Below are experts of layer 2 (counted from 0) of a mixture-of-experts language model. Rows are named router (the router's row for the expert), gate (a neuron's input weights, with its number), up (a neuron's input weights, with its number) and show model dimensions 0-191. Each number is 128 + 32 x the weight over its row's rms, rounded and kept within 0 to 255. Numbers have three digits each.
After each expert's rows: a language model's description of what the expert responds to; "mostly gets" lists some tokens that are sent to it at least half of the time. This comes from a sample of Wikipedia text that the model never trained on.

# expert 48
router:161107137061120107094111121184132120101129167137110149132146132052112184079165172182134155140113135124093098114117150119187083178106160101068099045161131129092100107094184136133121118144156146147098086189104131143156141162134165093170128145110129194151124098181091130194126152181171179151142106187123105145151159180097099101106111141135157075154153151079183139037142148077148147087122123189086111108130107100085147074106143092134151158173134112168141136121121164104119098158144105088127130160128140142116100147161075191112103163133193085146118150134128089163158086114129147169
gate0:085075127104092176158083066095102122143099070067142163135115143114148114103186119124089112132185141148165132188148124109171110113155102112172142109112117063092142167127144105134066137138106169113137096146146135237142117164160138135151099217162108089124076075073078143078129086165094114135096131181147078147115131132131137117129096116154118121104110085104104141069137184126162136108125116141098119197175161084103123191165170154141116144129128132180136157115150078212143123142099138152121108097065147126170169127131158125131134165142177157146182113135077158126082133103127143165
up0:135100107140131150137151070115089143218118102134159142097155207144109223116113128100153088108103191138146148115116100152145149114145119136155086108082077122140117150161115185147086074182183093128107143054103154152142158167190133113115116177104146134104078109033056132060124154113188152123165142109126119154089136131122087106129123128174059142150118128086120174112178100097155119130117175101096134102187191104082179108187100130117172124141142163133114144112126143171142124170104171142122147110135151145122138112128086067102154113172117142154168132121072139160113157156124121090
gate1:118121182125146064133138157133116140084137126172085115099156137201100162084148157099126154123142143149174108131084092109130120090136155212129103105087137099175104107090155198115106117145132115096201105106161086064163151142142142171184145158093182132136078168167180147168142171130146137126132152140095102152131114137144138124127184081133163115136203131080088149095182100113062126022129142126109145138098115148171172194097123150172137149159149090179100121126134105163059146176138136131128146107108039153165119151102120150103142106145149110140115161124179155139114158090162120163
up1:142110133126133167105147112140150110042124174126127201159147135128141097148142164117157160152137097159137151149147143154150136150092119112119066144107146164102139109114152099188063134162098214210141132165096156081112136134140110095086120147176144088100083186154123114114156124106182148099108113140172165133067106107128094117165106152134120156126075140162127147063115130122110134121153099187136121120055143115067141133121100161110166086119110086056174086086065213093176136137050152113080145141130130109054134113107125150172086103109145094078117151141135137146165096150116187141
gate2:117146167120115109116149130205144183146107126089152121127078160218147148148145171148071121129103114134110107054179064150116160113146178115102138161142142106135097112131107078143160124137086070145083126130143159059174155121128098126184141125135153119181137112145120172167109081137140164107081104082158167114106099064142101057065103109120106086099134104093137118132130119119192135089126140096140090114174126114150061103143048095192143117093160126162100108178108079156101143131128071127132149069128074096150107136122109084097131116126090156147166157118110146118177122124104223116
up2:184190154126114122105111092156041123174134176099167130112130163148089147113099166128071087161131113100132089175127112122181117107163145102129178100119192127103100119119136133116183133136147133095133109169072154176133111112128111159085143136107135112148160102083113075115164122108156136113128120200154118113102098151164138096126081092162097184096059138173079148185116142147099173096120109137119134133179188149150178050161082144115168114104114148116153171096140165158108040125151114151165091099082141109126113089183127123192132154121128154084123229117089108178161130129115143117
What it handles: Vowel-e word endings. Word-final pieces like ine, one, ome, ame, ge, ory completing words such as Gone, Vendome, sedge, plus quantifiers other, some, all.
mostly gets: " other", "ge", " all", "one", "ome", " some"

# expert 47
router:157143133045132110095107172079128140146108096125208091086129160155105121186147139128139107142119133113169137145100140141092118147120151090122134077139107186107116141124109084095132137126129126142176142136129118073103136133163046072112198120145125151132100141057042092120175150162104165145149156089132113110145112144137114108166134118185110194154097101096150098203098142119111133088130109157095086156106103158174140125063173142153118187087078134173141164119168147128112143166145143117161075114107109169110149098088139201138113153177128169110186102099144090111125171105180058188
gate0:088099120129131128122140180095131167141188125156112179129097107087093097179127078084136090122129135093071095093164158152061159130135165115137123125122119145138123136133116125167117095098142130176096140113190150089120031110150073115154108131146150121053058128058085107048137092111137136201053114168116141151197166118161139137176105121116154122100148129143144121150116120116142114168169172099136166124144150098141132139154089161130155153151180122119114133156159143117059117172032106113093154167121099153137090145092148145188202128129165097092178125091080117126126139128158118084
up0:105113110119113153135102136155123142144109128141106155124165132142132093175130157121150111113173071195127135059226086098142102144124138152130125118157160188174108143173115125074134092136148148158081091095185123135188072112182141141165071108143159069126137107132133174171107086142161133101066103157109152180142191098150150144112174118128182114057082140095164065111133097115107092076120143131108134121145113167140073117159114128132154140101179148163084105175133130103141106112127143123129119157113117137104121173098171099212161130071165097076122157046180111149105089174109157090
gate1:059062114122117138152226114148157131082120105195162196153097145125173028119139156069133106148132111124139123123112175110160105147063160086133209144175121128168081116114137064122102117124154060172137117144113105104129153143166140152092120191139134155154095094120127166138087099137079079080119122102127155151131166156149174118153130137146105088153114158160171141157152058090131152128118133110102097164059144098140128121152141117140157195152104129121139098111138132095168109128170086096149118094109135142117163144134085158184116101129140122110148058163132055052152121165130141128
up1:075126170115082102139126123227101187142136103089125103119131122157112117132094124082041142076188134083137131125111122107088124100130096126184176116111153097178106184178139115094158058089147112109112110153106105121101140098130097094134116158175087086198072146155187086125131066151096142193085111154136101096130101124150126145130138152142137093126156108153087083071159121131093185087070113159148178158113135066117120170159110078133081110096109127163109117060150115111162107149134153154156068092127166098140119099089083154132108102064126125183111155151156116087142133140141128109
gate2:161117142123160103137153144118156124179080102113102170091140094043095216009127211122142118129136159101132136145096094157145154138169122103177152067087172114148147100125126098162150182103146106147178114121112122184216161127156016133189126112124137087124105131144153118135155116142146162117123176119113141085142114170095164133146108101152161146114144172154094150140127117171114171126083110117158093107139156143172112159149169163087120103154151159122162164132160128126150131097102068128153121113144110127105138132160104122055138129070130076142082127164192073125124134134127158173
up2:109114122199206147113112127129159105134090083210134094066145150171172019138092133141061148156115109092128106127120141147113132167107160115112140084099111130093089130119085096124119104114150068139113159107150065118101080117075157043135148152072108123159144173137118103115140089112181127153130167115174129097130173127133074114138095109136140159096090157143141103178116161150139077134174139122132130083134107144152155150127147158126147069067220154106158036093074173103140110131099172109125162123116132187099102128105144097127111172098104111137175154147121143125142079146145137135
What it handles: Word-start c, st, ordinals. Word-initial pieces c and st after articles (candidate, census, standing) and common words first, second, new, played, began, hold.
mostly gets: " c", " first", " st", " new", " | C", " sc"

# expert 8
router:107157076167112149099092074157137094103167085053168112141138122154151157105097119143143161152119166146064130107160045111141119149124141085134121155056153155105115135112128076216072179111118083124092160149183073130060098131113097154174099095193146131117148133092151180122140099103092080133121108168168099136138108116112071154153062156101137124138095156175057117150155130131134108087086125133111123069152113130172110116148122156132124156146141136139108144126119135139135035119121131132042103044093114169151121156110075089138127108138117130136086096078125106084165136161126150109
gate0:119141098106100138153153107154120181143083161159149170110117137126127124053196123114082145109153098163061112213098109118112093202145165131103066142085107183168166103131110097146142068166157197124113111141051110147111125166122164093129157217100141174187176128126141173173158082162138098108126154104089117109153169108103127158134102151160124161164093057064084137105120144137092151113121129153120187133131136131119094144106096142130176132140123159099142190165108124149128126125160086136129109117116131106133154139193128119139144177198148135137143162139127055129128056178104114148
up0:180147127156068188126117176141181151103110162111161133136130078108111130164084169140125095116126119120080044140110168103149146193144073178100093127099145120122167165117089108140077102130119126090127073132071098170081121141148064101145134119077191129114097115115129168188095125119162156158165153166122130101076132113112088119116171142083165074144144096161139089081101159140120066076150094119100197167146119121159212152070137157164154160178161107135101116106120117173133142133125143207120158140189177132144149121123180145098149099175163131114123084122125125165139141091135087156
gate1:073098159078062107200151138115145144172118144130173086128145114153121113073108112155121166108122165125071099123159114096142121107111083026099081116142140092096134154097152168160144141194129138125128114139097174131127123128049163134118115096086140101135166123105135083108155104151173095124179093117096186091127095135143161123112175109178066104181150133137181095143145122168155114120115119084087078134104154161132116087102112136080189128032113116116129109132175155164096147050171159136079116152143160147127122086126086130099107090076129138141213096118146107104087106126143107088
up1:111064151096098080140123061145122153107125112118132124117138138176055098132145111127146143085125071057080132158147115138092143205116144122146169107124103102055153119160149114125156149120155161136100062151102150080169118121186138098112182112107144126181120141087098098117125156142175118124111103162140109131124098171114103119131085088161082109116134152108118162083151110171173062122114146090147168156094156142103133131126152086171144106101188181199145188135152207171161100147095083135102181137120112129128157158172136152154087116128206138124134169214147050114149103110160115102
gate2:161142151085125152151148145137152139148159089100100146114072180128172140132137113120077094111173134177104105139114126166174125127140141118120168153140200104134153184144142122157090141113125064096147191172083195116094168095082124154164129110172167228102108102092141115137154096110177098154100103155126071110144076157127123096126089137124125150134158166178151138183130175148159084117065190148162118099163084150104171144134136128140208052083178174137173127190082163159083163105131114122122120132134167076142138139156109098134131107151175093160128165073120144139073127129104108153
up2:149128134119102094099094185124113118182089111104140096104093155175159189131069105197172111102088096169140067169140095133141139125160132072141104087094084091041162162136136099111134100078146100155132106093164074136192126115169152142098149148172134152157111106126090134101125049182132123193157128131163112171127107146108132138136143156124181125137110156126155137104127166104110143105137089150140120119090169120198095111182148133138122149108098087142105169112096142193090146115199163110193146141144187097088152154100086123077144124132179111098131096133145100149203086185175150149
What it handles: Word-final a/as/is/us. Mid- or end-of-word pieces like a, as, is, us, un, ass, often in names, Latin species terms and plurals, e.g. fust-as, Camp-us, anim-als.
mostly gets: "a", "as", "is", "us", "ass", "un"

# expert 10
router:102114102087159129102113169144146050095157140178131136098121208086156130124149095139132109118139143142180088178091148133122142093130116075135101178133124112134110139085086138137153159145066120136123112104103168185149146103148125121078137223165162090137146142099141186127095142112189107149166169122138106170141164171090074169133135107134165186099070163104103139107143149069105104124135131154064113191140094183094085113159185162142116188125162080140132132157175110106112200153150149140115140129186150148132156154114142150163052085070187182109120122154111146099113104155147156140
gate0:121134205146141108103134124133088119081110111147172139154156152106106110143148065152109103154132083100132085146110190160118192136101197094155100106081146128130086131140109023194182154126151123133096155147118095152139141169178161062117194123124116119103064138126080110083141120059116119091068077160162095196100095160101109151107080129124124083155134120127125137099078159192154115180107136094113086183185150151094190148158123128136172120111108123133136153123094146111190152109170107088132129099144147153089099144106139123157166094136144129118174100169106091128141109205140141147
up0:135137076165096164161144140148176217154128130147194146149125124127132121147123103090111135113079185115108099183139094146152078191115128124140092117122090153126132143099187147119097100115128163133136146121067104116116212097142168114135144072161172119110174127107125098119111149109146126082183151157100142148063040123100152073116207154119109127139141130117156078097103081117124136083162133141142098156151086035085090159106175147093087140094138162101121148121093111141102145112117087136127109155101114144138088161107170176083203136097189113121109065097140188074093140105152137127
gate1:138095140165113099160200124130109152172125110120098110137136146106145133109176096131176094125090106157089134095087118121069179124085124107097115155158153106122138084133122107125143196090103146072073155148120176123151170173155076119129098139164083123144065118168116165122125143176145139135097130106121217215093122166099101170231100116127118070129137120110089167137130161093110123157141130146144104063155161137105176094117157122112163083088157146151120179138108115078147108094109070090140088172165102130091102107114180128112100132066137132125124136153102047121137068106136202099
up1:134133111143106166127133170162131138156185155081142153101125095107135113154114063063104114062144135137143069103100084134113177137061109133155112170129102143088158096122124150083085173093168119109096135139114140142168158103094135102134151115150127156186125134087162179148161151182149122123097138107116162133173149120158180156137056100108141145103073173090010092094122127070133158150138123119125118071094134130104148102152103144122144125182084160154180126051087133159197105130174137110155122112132159137120112157099110075125147133129163072149177144173173071091110190109079166153
gate2:166147097100136158148140143121086145066118100156166165100137151128140165109151107164152128074141113137173112101167105164086125149118124096135049160100101119129152197115125150184090157128107184168212105129139043150174064097196125162106085116111053164126122128071129112155146069113093154140083189103136158133130166110138135111134138071100126109176093124091122127138132114066129119117147191127129101128100094107155116128162092125161137101141135115126140078141128109120077156164140144104111092141137096171194107140048145119062182141060072124130170125102115180091146107118132177101
up2:109106129092084094140131098091144120143106137096104111141148194143076160133122131133080175115124099157087137117100151175134148183124122141125127079184117158104126117126110123180091130104145149131117083151077143153160110138143116085067153147134195131138145080123143101117141119117105080098110202199173100096104159140117089136128125097146053083122087118106112110169072051176107166134108095136168089141183109139149137151186093131098071107151161108172159157159175119121156117109130137096134092159174078095194090114086101145141105132143151194115220170189108114101176176121076097108
What it handles: Word-initial capital letters. Capitalized first pieces of names or sentences after a newline, bullet or table bar, such as A, O, He, Mar, She.
mostly gets: " He", " A", " O", " An", " In", " Re"

# expert 51
router:143094148137128121111145143114107088166095126092048161127114154070133117083175101130106144173101141109080127145160221137094034107109109136103114098097184130119110175157135131096115126111114073126155138167088174079162061131144096126182130113117077110129077161104135129134123100138164172089149149126112136125160144124135070106108104178102134082091111097116132161134104115079153129130126123161091159145131130039132111093085125184086160114089083128147134100133178116124116116115109089105097176068069105180113057196147092181134089081100106089138158152059152135121096102104118119088
gate0:127140142144152124118123104133106086117125195099149157130148138079102121123120184089104067116170125170122116115085120181106108123099142095112084144150134128161104169141155159133172159119085124139192175084134068100140167205143145167132253129144115134097138197153074107126172131073143094140148197142137157060135103154185168084143154049172158142178127190124200080122126169108138114094107122113141121098103114150100143141097106117151167106122173081096138116111119174130131081156121110127162116158107121131120065173158164063099103131117156154139144122110130086175114108075116156143
up0:091084104129157076140135104045116168157119164195152160100071155145112104071138092120162175116112100137116093104125132106135139133170181101107147134161105124075091139162151132132113123150103091146081116144149137087126112197107152126163104078099160127131187124149157166134125086125178133099118087102129128105126119159082150152169163134206131117192135116079133135138105171073186139109157121115182126089118155113182092168157121135105097129094169178168139100188055105142127138158138193119148102172125077215135173093146133139171111164111091142071163130150076087085140114080103164122
gate1:148083146125100134079146090144049115123087148137130147128099142113112110070097111133059165102191133133160073109133116160153106164099089098149155111096117135121134141100125153147177111169109087132120130153152101133121136051048164113148154133102126157177141057071147171149146105114111077131129108096104072075116103102076154114074088088143099147166160100203130096084130147084090125129144168113092069149149109191076122062102142142103177164070084126184138124111154125156151121128145158085138174097149109133128143121130162033104123178112102081141115124149098126159122063090130111146
up1:199115157117143141120126098133103186131146055103135137114171107171124130156133119106126145153123066153033117081149133177099146084114110068112104112130185181111162063082090184128142136160152087186106141180128089153130144131156136159181077090178082107081170168124147112108132114144143177135056151060162177116145138225197145109138106135136104123122127128126119097186153142127116140131124109125124137104104134151140124121145152091115105120140151167145147122105152104106123160112083229171127104109113142154177129102162105155106129104207087161125171160140170154118084092113103090134
gate2:066167086102105124181101182187088115095124136110145082117136127124155064116138180110164140114182109212124161144089063109104127186117114153170130113120104106162115075165157176105137112094070105133056105159115157135089135166108167165174103150104102173162154118103174165128127107131124118086127102113114129156093115149115110162064125118098154149132092141123121101065132155085136171113153120120187100087125112192123139097096118115120118115080068146123163151130194107149130165056141134123071072132115118204074147128175107099075079117127105085135136132144100184123116114113167075156
up2:214113192103153100130133111113102179082179131120119144129152140119148114195105158153127093124163087131138071126117100135133093133125121136145180127134121155097150154110105179117099116150158134140152088140124115096074082084109132153157107145117138087120108125101054075133187132098101085128132145150099166182140155085107124097074164125215207214150112177140106112091131096119089134156100176146173109070136079122088176127160152131164080141144126095157150175199161147156096149085158102102151096125150158115136150152108057133114107122084168128191076149136140119068121134092095082131
What it handles: Verb and noun suffixes. Suffixes ending verbs or derived nouns, such as ated, ived, ured, ance, ement, ined, plus the word used, e.g. dece-ived, comp-ared.
mostly gets: " used", " use", "ified", "ured", "osed", "ected"

# expert 61
router:156113123119130094103174116121120174166162115173219122138048100142171123091160111221107185104099126087158138095163122159171161140106181156124128123131151153073102144159175119085185118113140145128097144154158119142128086154149099109165170117177148130208093131223172127124118207132111128141104132136065128139145130073176137097096104093162086119171151123106105118114118152146134161118134125096127163104121138124119140129154136099082114097198128084122143134143065199151153105126105122110067096147137111092126120154118072139131140112149151125106104124194099170100127076044110171099
gate0:184096073086122106136073065174098050119155215164116038078124100108143150115162150134182139124173164106131143173120094168091138129091193116047101187162163144123112124103168119154145102090104099179117125160137100092099136142186130086161147145104143108147183154135152103157092149124139143087137093110114144123145104132073151103119123099140183142113117155108091092089095117106081159138095160102174128128155114080113149167141122144134176097067137125148119088111180095120137081127166112118089093147129123173154168106161193145067114112079124128115107177097115059128110134121154119160
up0:141095089150179199109126143112099177174149078110107120139117092088084174109127092114196160154141150170103109118126118154106151126110154123136128153129125065136116132172097115109136105188099089082164131086131066140159128164105106143077128117125177164144079128111085193063065175180143142078094074181078108100180108068122130121187103147186112134145087117175108124197112156070110083108163142137110080073115119139152110091126139119094166185095135075136111125126143136106161087144105095157134144126071060113115149165153157133161112100154135136115133110082094177112174132098128166101
gate1:110122138129152131142139080096137099163084156137141131099103086096120150108140135193131149168090122191161116144094103158097059165107101122146133129135178136120112085120132164172094186120095133142115198129123152202124102150077120104115137120164166166148179128164095158147100089139122125175064092181188188030143151119108158183174128097145127128163119140119111070121164159150111091065124109127087132114181087095132112089103137084079092124117135143150136131113134187138084160093102106160094126086145044079148132103141105075109168190121099123111129129164120152119170142064107088182
up1:178176092180137103140129114127095100188070105131127118089089128225110083097163116153124107123087093156152108120070128237071094088107134138067106095116105110061104110103063145131097141185115092141124120150148092111093145122114106036108123108136117152114141134165116154145125156081176096120125175130147119131117115122105118145142134096118098153085137136089149125174091136090128113131098112128158120164156154169122116120090195177094154107182135114093143166088112167126164186098052096159061107096150140155101104111129103120135164178122132118152067073167127125161104096072114105150
gate2:093076136113076179081149095098130132123108130145151089125113158175069111141161094186111099171091125138131130145136152118139090095125128133146113149123122127123146222195114176041147099097197097151125084086129157109101085072161162120128154159106120089157094107095129112107076122132141136060132148108113202146126089139111141159135138102142203117193166130120156192121125168118103087122117108147151175101112133124143166072066168130069073130153126110121122156134156129101131137164138102138171158134117148137131183127123093046089151076118113126104161110129134138106154134132232148059
up2:144104131188121116124090140071161161131126107137078119132136116167119127094126108131132098155139194095117150089088161097099108118129126166117105084089137128121089111133201115134161148083144102126095168140129185120102158173130165147085164085160137121159087201112145142150194105057076182124051150126176180166115098120124091145109202126123068115093100138093179052164098103121088189137122130088091152177107141140116165226116125113137154123136128146077135089130169135116101124122099129148142149093154085096177133159129094127128180087123122167167178105179088112162165101135104119180
What it handles: Commas and of/and. Commas, of and and, especially commas splitting place names and listed items, such as Santiago, Chile or Düsseldorf, Germany.
mostly gets: ",", " of", "),", "s,", "a,", "er,"

# expert 5
router:167136133158081138134136068128130181171124153160065162050138169143155153160115165127148134118130154134172109178124119189101065129134091163215136133119192098093153121206120138111078121159150164183109141086107116128158115104118099166124149120138107126136143174109119204133188155152160152175169134122140139162127106151139177115165109190100052111072137107173115158093155111104165122104075116069116128108147131078122122173142121126089159143128111145142131109175172215134123111174129132071103120126115114159107162092083108138094141178165071147155149152098111156169176162081161129116
gate0:115108138084115067166135143127115150104136120137115168061086062169159127111109091121084186171136157132102193048105152101184126109196132109114179149131096063141185123160108158135146114121159108141109122120156165111138141097102120161122123160142088094115132116132103151110120111109077181123103122148120081057082154181138145162111115189172097091099128104149130149135121135123051115195150159092113202087097142129094106187155140183150088124160158161165111167125178140128084133148116130166108111103162132094065126167104103142161098166157183114131115095153060159145171131159131115058
up0:094107117172142058132124145102154120179194126108133123121151183083157085114102084096145119170184122127100090137104155121085206107164071119138117127164133131140158162089106114148160140106034120120093079145106124148145087090107163135130197170090177122108126161189108114167139140141209124093142049112164088121158171111107107136080162106156107108094061127129130092112108212124144078093156124191146138146145126097095136178082114097134096146127138143132205113191165103119133142140149117157157118129090123106089087128142150102132128160138152114162121135138204124127120161174118065110
gate1:108150205135139126113124156114170156041085086075139082126145113123103153172090138113102135154140112122135120105181132179167089171107190080093153152094090044107133136123116128166169077137193067139168148108132173089117120079086131163137118111137069121139101188116173171091112138120112088180144168127118111100173132172158069116119137139103107066054138106115051145137128083085105146098195089107099141135099118128161148105136130156156048156148138123132135106123172137133104209093124169156125171106122132127114177096077107114136144093115108160150095147157139161128153152126128133081
up1:083094068120137175132140115090128091108184141149134141117108168127098207116127190123173096077082117107078139144131140141141172107128128122094085133163130105106116136145171098202099096109137086131089156162154135059147101175079103085105197099115128105126136085107070124120113149123123142132102206153073100079152132157144159136120169115125102191116152143098135112162122157092135126105187180067115113081097149063158110116133131136065169158041075177106168146108171102095128148127134150124154119165142147105076138137129160101139085083130115091202130125101132139135120190122161100182
gate2:076134112128068110154087105190151108105168130145161136135101120090174101129127114160171175129137143135137108073088164124086114109118206140175109151119154141181141113109217139138088141190111132059112162102131074061162110140114151168136085119132153195128134180107118143161161106113150076161112114104101154050147135103134101164151167095187135192105097147131135137190137138082121144146107154067139178125126175088120161115149167083090212133118100141102112096130127127096085115118069140124154141141105062123073156145096111134164099167080140130189057128135128138129129109137146152159
up2:122146069140159169151148100066099091162124127136125169145139107092095140126114117183068137163134082092081113108141151121132136136116131127184077163171117204153177122060119095125151107123134148075119050115093075107131140141121076140114163125107106151129109185167092151114166118102162158086142053091093146113108138116139111143137103146118099088105138086115124131103141163195120135163075117149109152138082193128088095097155116081170160093106184091068113146140063133209139118156164082127182138129151107155133140158108094094137070128157129123200127122146120128145143055089072175097
What it handles: Verb suffixes and connectives. Verb endings -ing and -ed after a stem (calling, lauded, followed), plus clause links like but, so, when, after, that.
mostly gets: "ed", "ing", "ight", ", but", " them", " made"

# expert 30
router:099106126094180154087100164097185089139110145065151172160121172077148141121106099181071149119133149150067133132125119088091109132115130084078104079150139096139172147118148131167110123107110140153080126122164137145143041150072094125143133145117153110130141115154140118138102090085100086114105143107082161116100098128172123120127054169105135154077119130112087174107126162138161089094102123142091150129148183111107099065108144173150132078151154082112118130181102143113131063153152123165133176088116136195182089103135046125095172101123138054160075069170137174129081108052127137118
gate0:146100165156110152047124105126081167120155101120124086185107114159125198127118106109125102067164142157139113153149085121141161109045170118112143108135152117138127193096118134089149114104133055105113101097127065159132133124108152132115115084132134108116159070107102154105130141108171112142160100118101116168123195139149155114131137199185121143112121137101152157114050121117134118177119155122189176161185155117182182188102146140176176165079128085146126084181110165115142117118043088125126159113171121152136080156131121096128096111152138166114098200078158128122090143199148094080
up0:156102161076127125114120134140163123122180076082161138124109217125174110117118069154109125108183076127147108138136063084127114135104070125098133106115123111124149129177108149114057156108151148196146090049130168107143103136156156132161134111184101137141098124103112140193136108154126153140121132157075141101113090089116162095121071162076114131105110172131171181075072115112126158073087090134147143115148148100134108133080168156142137144143131099073181138086122146119154114129130187084158110094110075062128088131119106201120070129116153116110134117109111109063111057116147108222
gate1:091143131083108125173169098190085104140069151195103099167111156142127179119172160163134150167121140138103099161050140166146128174175099105155100110127084123103139170152130107121163132117101128115115101140132170154106175133205047188124111146167124154162111110197182121117113123106124173125128142054153142101146162092156140131137153102075130121144150142064057115138147178127119110140129107124160130133120113196127130103130165120125144206108082141153107157151136126125149114096108084176165138063169144133110220090119146135141187129146179082135130090102120160159176092138106070077
up1:223156096136184104123135088130139190111138129164117108091187178092067128146183144187144093145127167147172101127168175087181112170119102153129170195114100056200151133082093103113121055141133177169132101139091194130187090088128146192155104163148112101145139097130199090162204145152120146083122175127137092169148147136101104123142088119159121142155092140150136141136108115098091163145135144157119172115135137141148132132188137129140117107130101136165148147151106117110114167131086090098165133095090119151126099163180071140133156171176108100117114146128109162116175143096142085171
gate2:149098094164187107144131129170089104164113168136187110159153147085123130106179182112144091160093133098136137073144143101101129137175109088125097136150156145128114147141206161173152103121182144105150045110127131142135156088129127079185167084221068106135141205114130146131143113115095126074179096133160155154169091122157152144173191108088135114095119149149148116152093131083138097128145103136083103151093134110150148112119123140163177153158119154141155080153163144152120048041147096174088107099175139124081161122135148102154166130158216167111135089081127095158135131133091110118
up2:152089163129091119103100115126122160106183216136137164133087111100113141173109112081193123157072101092131108082109077143066126152160091127048103091116146108151046130091102096129123152116110138114139091054125064112165145159127163173083107124136169100135139130174075133152181159130107137167173120210166194095173090182127113148132125202110156153171149095115118168119116121100111157152142071129189115085137147090141151140129087134106100160146139045113151106179139169147099131129109113119093099119143088097146116135106151180122109137120118127067160177152127122086163140157113139116
What it handles: Place-name endings. Endings of country, region and personal names, such as Argent-ina, Pan-ama, Siunt-io, Ser-ena, plus whole names like United States and Wales.
mostly gets: "io", "ne", "ley", "land", "ina", " United States"

# expert 44
router:104108153121113164107085128122129173134139118100164156142151125177130094140145148106131080101153144152071149105119149120080127105175173096066204192136130102137156123098071150190153148165135178135183063128219103106126143109145158162139129133128140200095141106139091105164118137105150159133078145107089135073158161101137098210119134134115126176134150072166132104150161105064146114096207172158151129192149109065182136151118101108138146146180175164114093151182126115092099135140090122185148136081088116170096162128104140138130098120126076108107145089091086106130135126123154192164
gate0:156156163178151125137130101099172141098132173130141131077156180157171126109096097150133103100085182135147096207128107120106103151114158108171132132093071120119141177164075118131104172134121192148174083076117111120133050098141120091131113113096130151092071198140124130176142112131098173183108122111120155107149145166076166104156074121126141110119074125052205177136146122153107155140152080128111165116152165124137142117133160187178091110150092101135141088130107126097153158140131112134123118127128190182076137141160113170100122125105090166164147086117165149127211118118145238124
up0:121118101094104109136112119172174118134190150175139101154118114120096100181090127143119108141238164153124138132116095137129123088165165131127116092175097072127178180099153149153079119181146109081151164162104095150073131062158144173179105102129146087165079115132115116121097096134086113102130139147166111170099153128156133116107180145168139038136112147105135146097148133110094169124115124115102193169111149116101104167067106105145096160157156179141142104181046089114109110155128106113128166121139115196091135131077105094162044094170130225126150123122157089134100124108145147125
gate1:172130154104152113146171131154178125153147131164100169102105104122119180038156105120091116089135122169128120067088075086157102197120109112176115106165087173101178159109091145102108134103133102137220134100099154117140152110127167152143095101064132138133170213094133094199091179115146156165099162169134145135173151138162135113112156101130161132094160120113136065175139149128096133174171174107107154115135121148182090182097162129134136150101114117105132107122092137136152132149121115140121142123119116073150093197064114071120086061103090087161136168070128089163150118067165109121
up1:084108201137127136121144091137158157155146102157096101143131134106133154155096154147121143127105164086118162167142134166102118112130098130105157126142123143181039119101102156086077150078183152171166107134112115201082137128152103101147146106162098165075163077083129080144172100091093113109192150069151142103094131118118094153103115175086139202114153106183123150151015077131141067115193185209127184140161175058140135122113151107131111156162131086150105108126145123121098134140116111173123171092155136109127183119134160105109109117124086122191135142126119116161102139130159161090
gate2:099145149144159138170173123132127097117159091131137115114062132088144178122094118170143138104142120114121146180096127135102139160172171101099171149164124123166124079107187117111144152226104172101180140104158125161106115073139165124169088113131136134114110073105140114138163190140142177139178099168126109087129130074135133124106137139093115158153095114166049130175047096141115168111167133101142143119122162096131149123128222099089136155148095098180128133186179124154109047159146131135112083076135133157131105105164133121127124194175158104119107134063083159190116137050179139120
up2:153122127071173108112074123131128198130119117141165149108108150130085111142157172108125067111101085132077129058163150114162074102110104130147103056112166100095148149105131134161146146093170127110139071138138134024171117108149182105103136137119126121148177143111121089111142096130120142149132152154156154088128147180103122159144090111162110128085111124187108128144159155119135071100185089135067159092138122101087103057096125057105126110077160117143106136107143156131081190160116140104180133172088087177100137153042098143115131096085088136190153161108130098131066124154144192166
What it handles: Capital C, G, E starts. Word-initial C, G, E or g in names, infobox fields and music keys, e.g. - Elevation, Gyorgy, E Major, Carex.
mostly gets: " C", " E", " g", " G", " | C", " | G"

# expert 54
router:100114150154140123185138142101144074154131155121112081141118088132177123133164160072075175121090116165146102108154188169157164110110095145108091075134137117117107079143129141163149133161116170118095155219061108180081163115141146115170094109154135131079152138125101230167147073119151169100112111088089137174115080087211165131129110168135131159131081091116155094097120154112170086136118105212139128137166122136107162140127131200130146148130175133088148161175150106127145097109136154165149123105124145175202178113126147193120144151145132170127127161175142174127104117199123119137
gate0:134100136119156138184145136198242123142059129128139126130146148105129147064104140125126204145147137133095146115118138192123136103122174126076149112124113104151137109108149143161106174152190127204111140161059131191135101134158112157144141141169126191090140153120105167206100140116140145100113118128138137128125084071123174113127178158104146197095155106113223108139107090138156095065164055154137107038144148170158124140132129124170087100115145133124097163113123151106129130129148117126085110119162056131118169189165140127115135154176125082099124160161126126089113126094135079131
up0:133091146094119143135111158106140122079155209117140121104183124071100182141098104158198166148130162065119108128130161144160122172117150138166129112130127106149177144182104118124155139136135157140068163117151128102123170096067117126161101073101108056168136196145164135112138164101064198071127127120106162137146098143118150138143114163097099106181079101133167139175137094074123164086171190056114126116080130188115097136156135141154146140104119146114056149135181148155136120187136119088141130169160156166117154114121143123148162089143118127113109128169089169048073119113120095205
gate1:157095085153168154140192056144108120142128124124122170087150157078064122178114243153140137095124089167138103152141157094106137192156107135118114140153151166103126103070150175140125134150137152121136123162101094117139110163141164106103100130110133171039142117185135161099152129099107140153087181121093135135131111174070148125114179136085136060103099120181135143126173126167113119138129071153098138171142153148156143155143048148112197157154168165152156211143126158145115130094120199164193113143137144080182109142131105148143153135126139188133068113164120144125125105144133175159
up1:142185170073117167102095200133114100165121156131160075193130154163160146078135125138149144107114143146114084152105115176209185148100123127182081166077079133130136143139149114125156130066108097161132170142089122136090198159143185173109168157140158170134110091137107132158135094151136099045134163153084114131118116134134132111109087130104133160094153112106053084120109132137087175133097121149103121093067104102152153106149145105171128132161176160121129171121128127053105137083119067184114097095060114124073130123094159119129140168143108087151164107101116149119112141184076077185
gate2:089100112111144137211106136143134136125129172126149112169170053124138059094082111159148186071163144160114117088082149132120142144120100131129151153145071131158148186185115183134142112160095139059105109130111133047116052146078093127094139149090127157150101173144138130126142144158070132084129132194110104126112122181147095136117105074152092172142079165158136139117099168106099177109094102143123166141173166137119168106129134108114094161056166079160089113078051146088123130114143127081126095120136131098150133107078156116184134136155146088092125141081119065136193165160132143154
up2:142176132091098140194136113187083132117129036178085117061150135150091164134133062160089157071088083159159157123109055140118105127114118127110149031115085144113119124158110094103156126095097162102109177157126134114146073193150109146217118146120121116151097130119106113138153110167109130098121139153182124125182134179109109133097115138114158127126104134133185146107107146143092165099107182118098167134144077153160154151095140129138115135113172145204148109095163139115131174150156103085119176046086092108117073117136077106127119127123083144100135136071145123177133160069090096095
What it handles: Personal names and by. Common first names like John, William, George, the word by before an agent, and infobox openers like = or Born.
mostly gets: " John", " William", "ander", " called", " George", " King"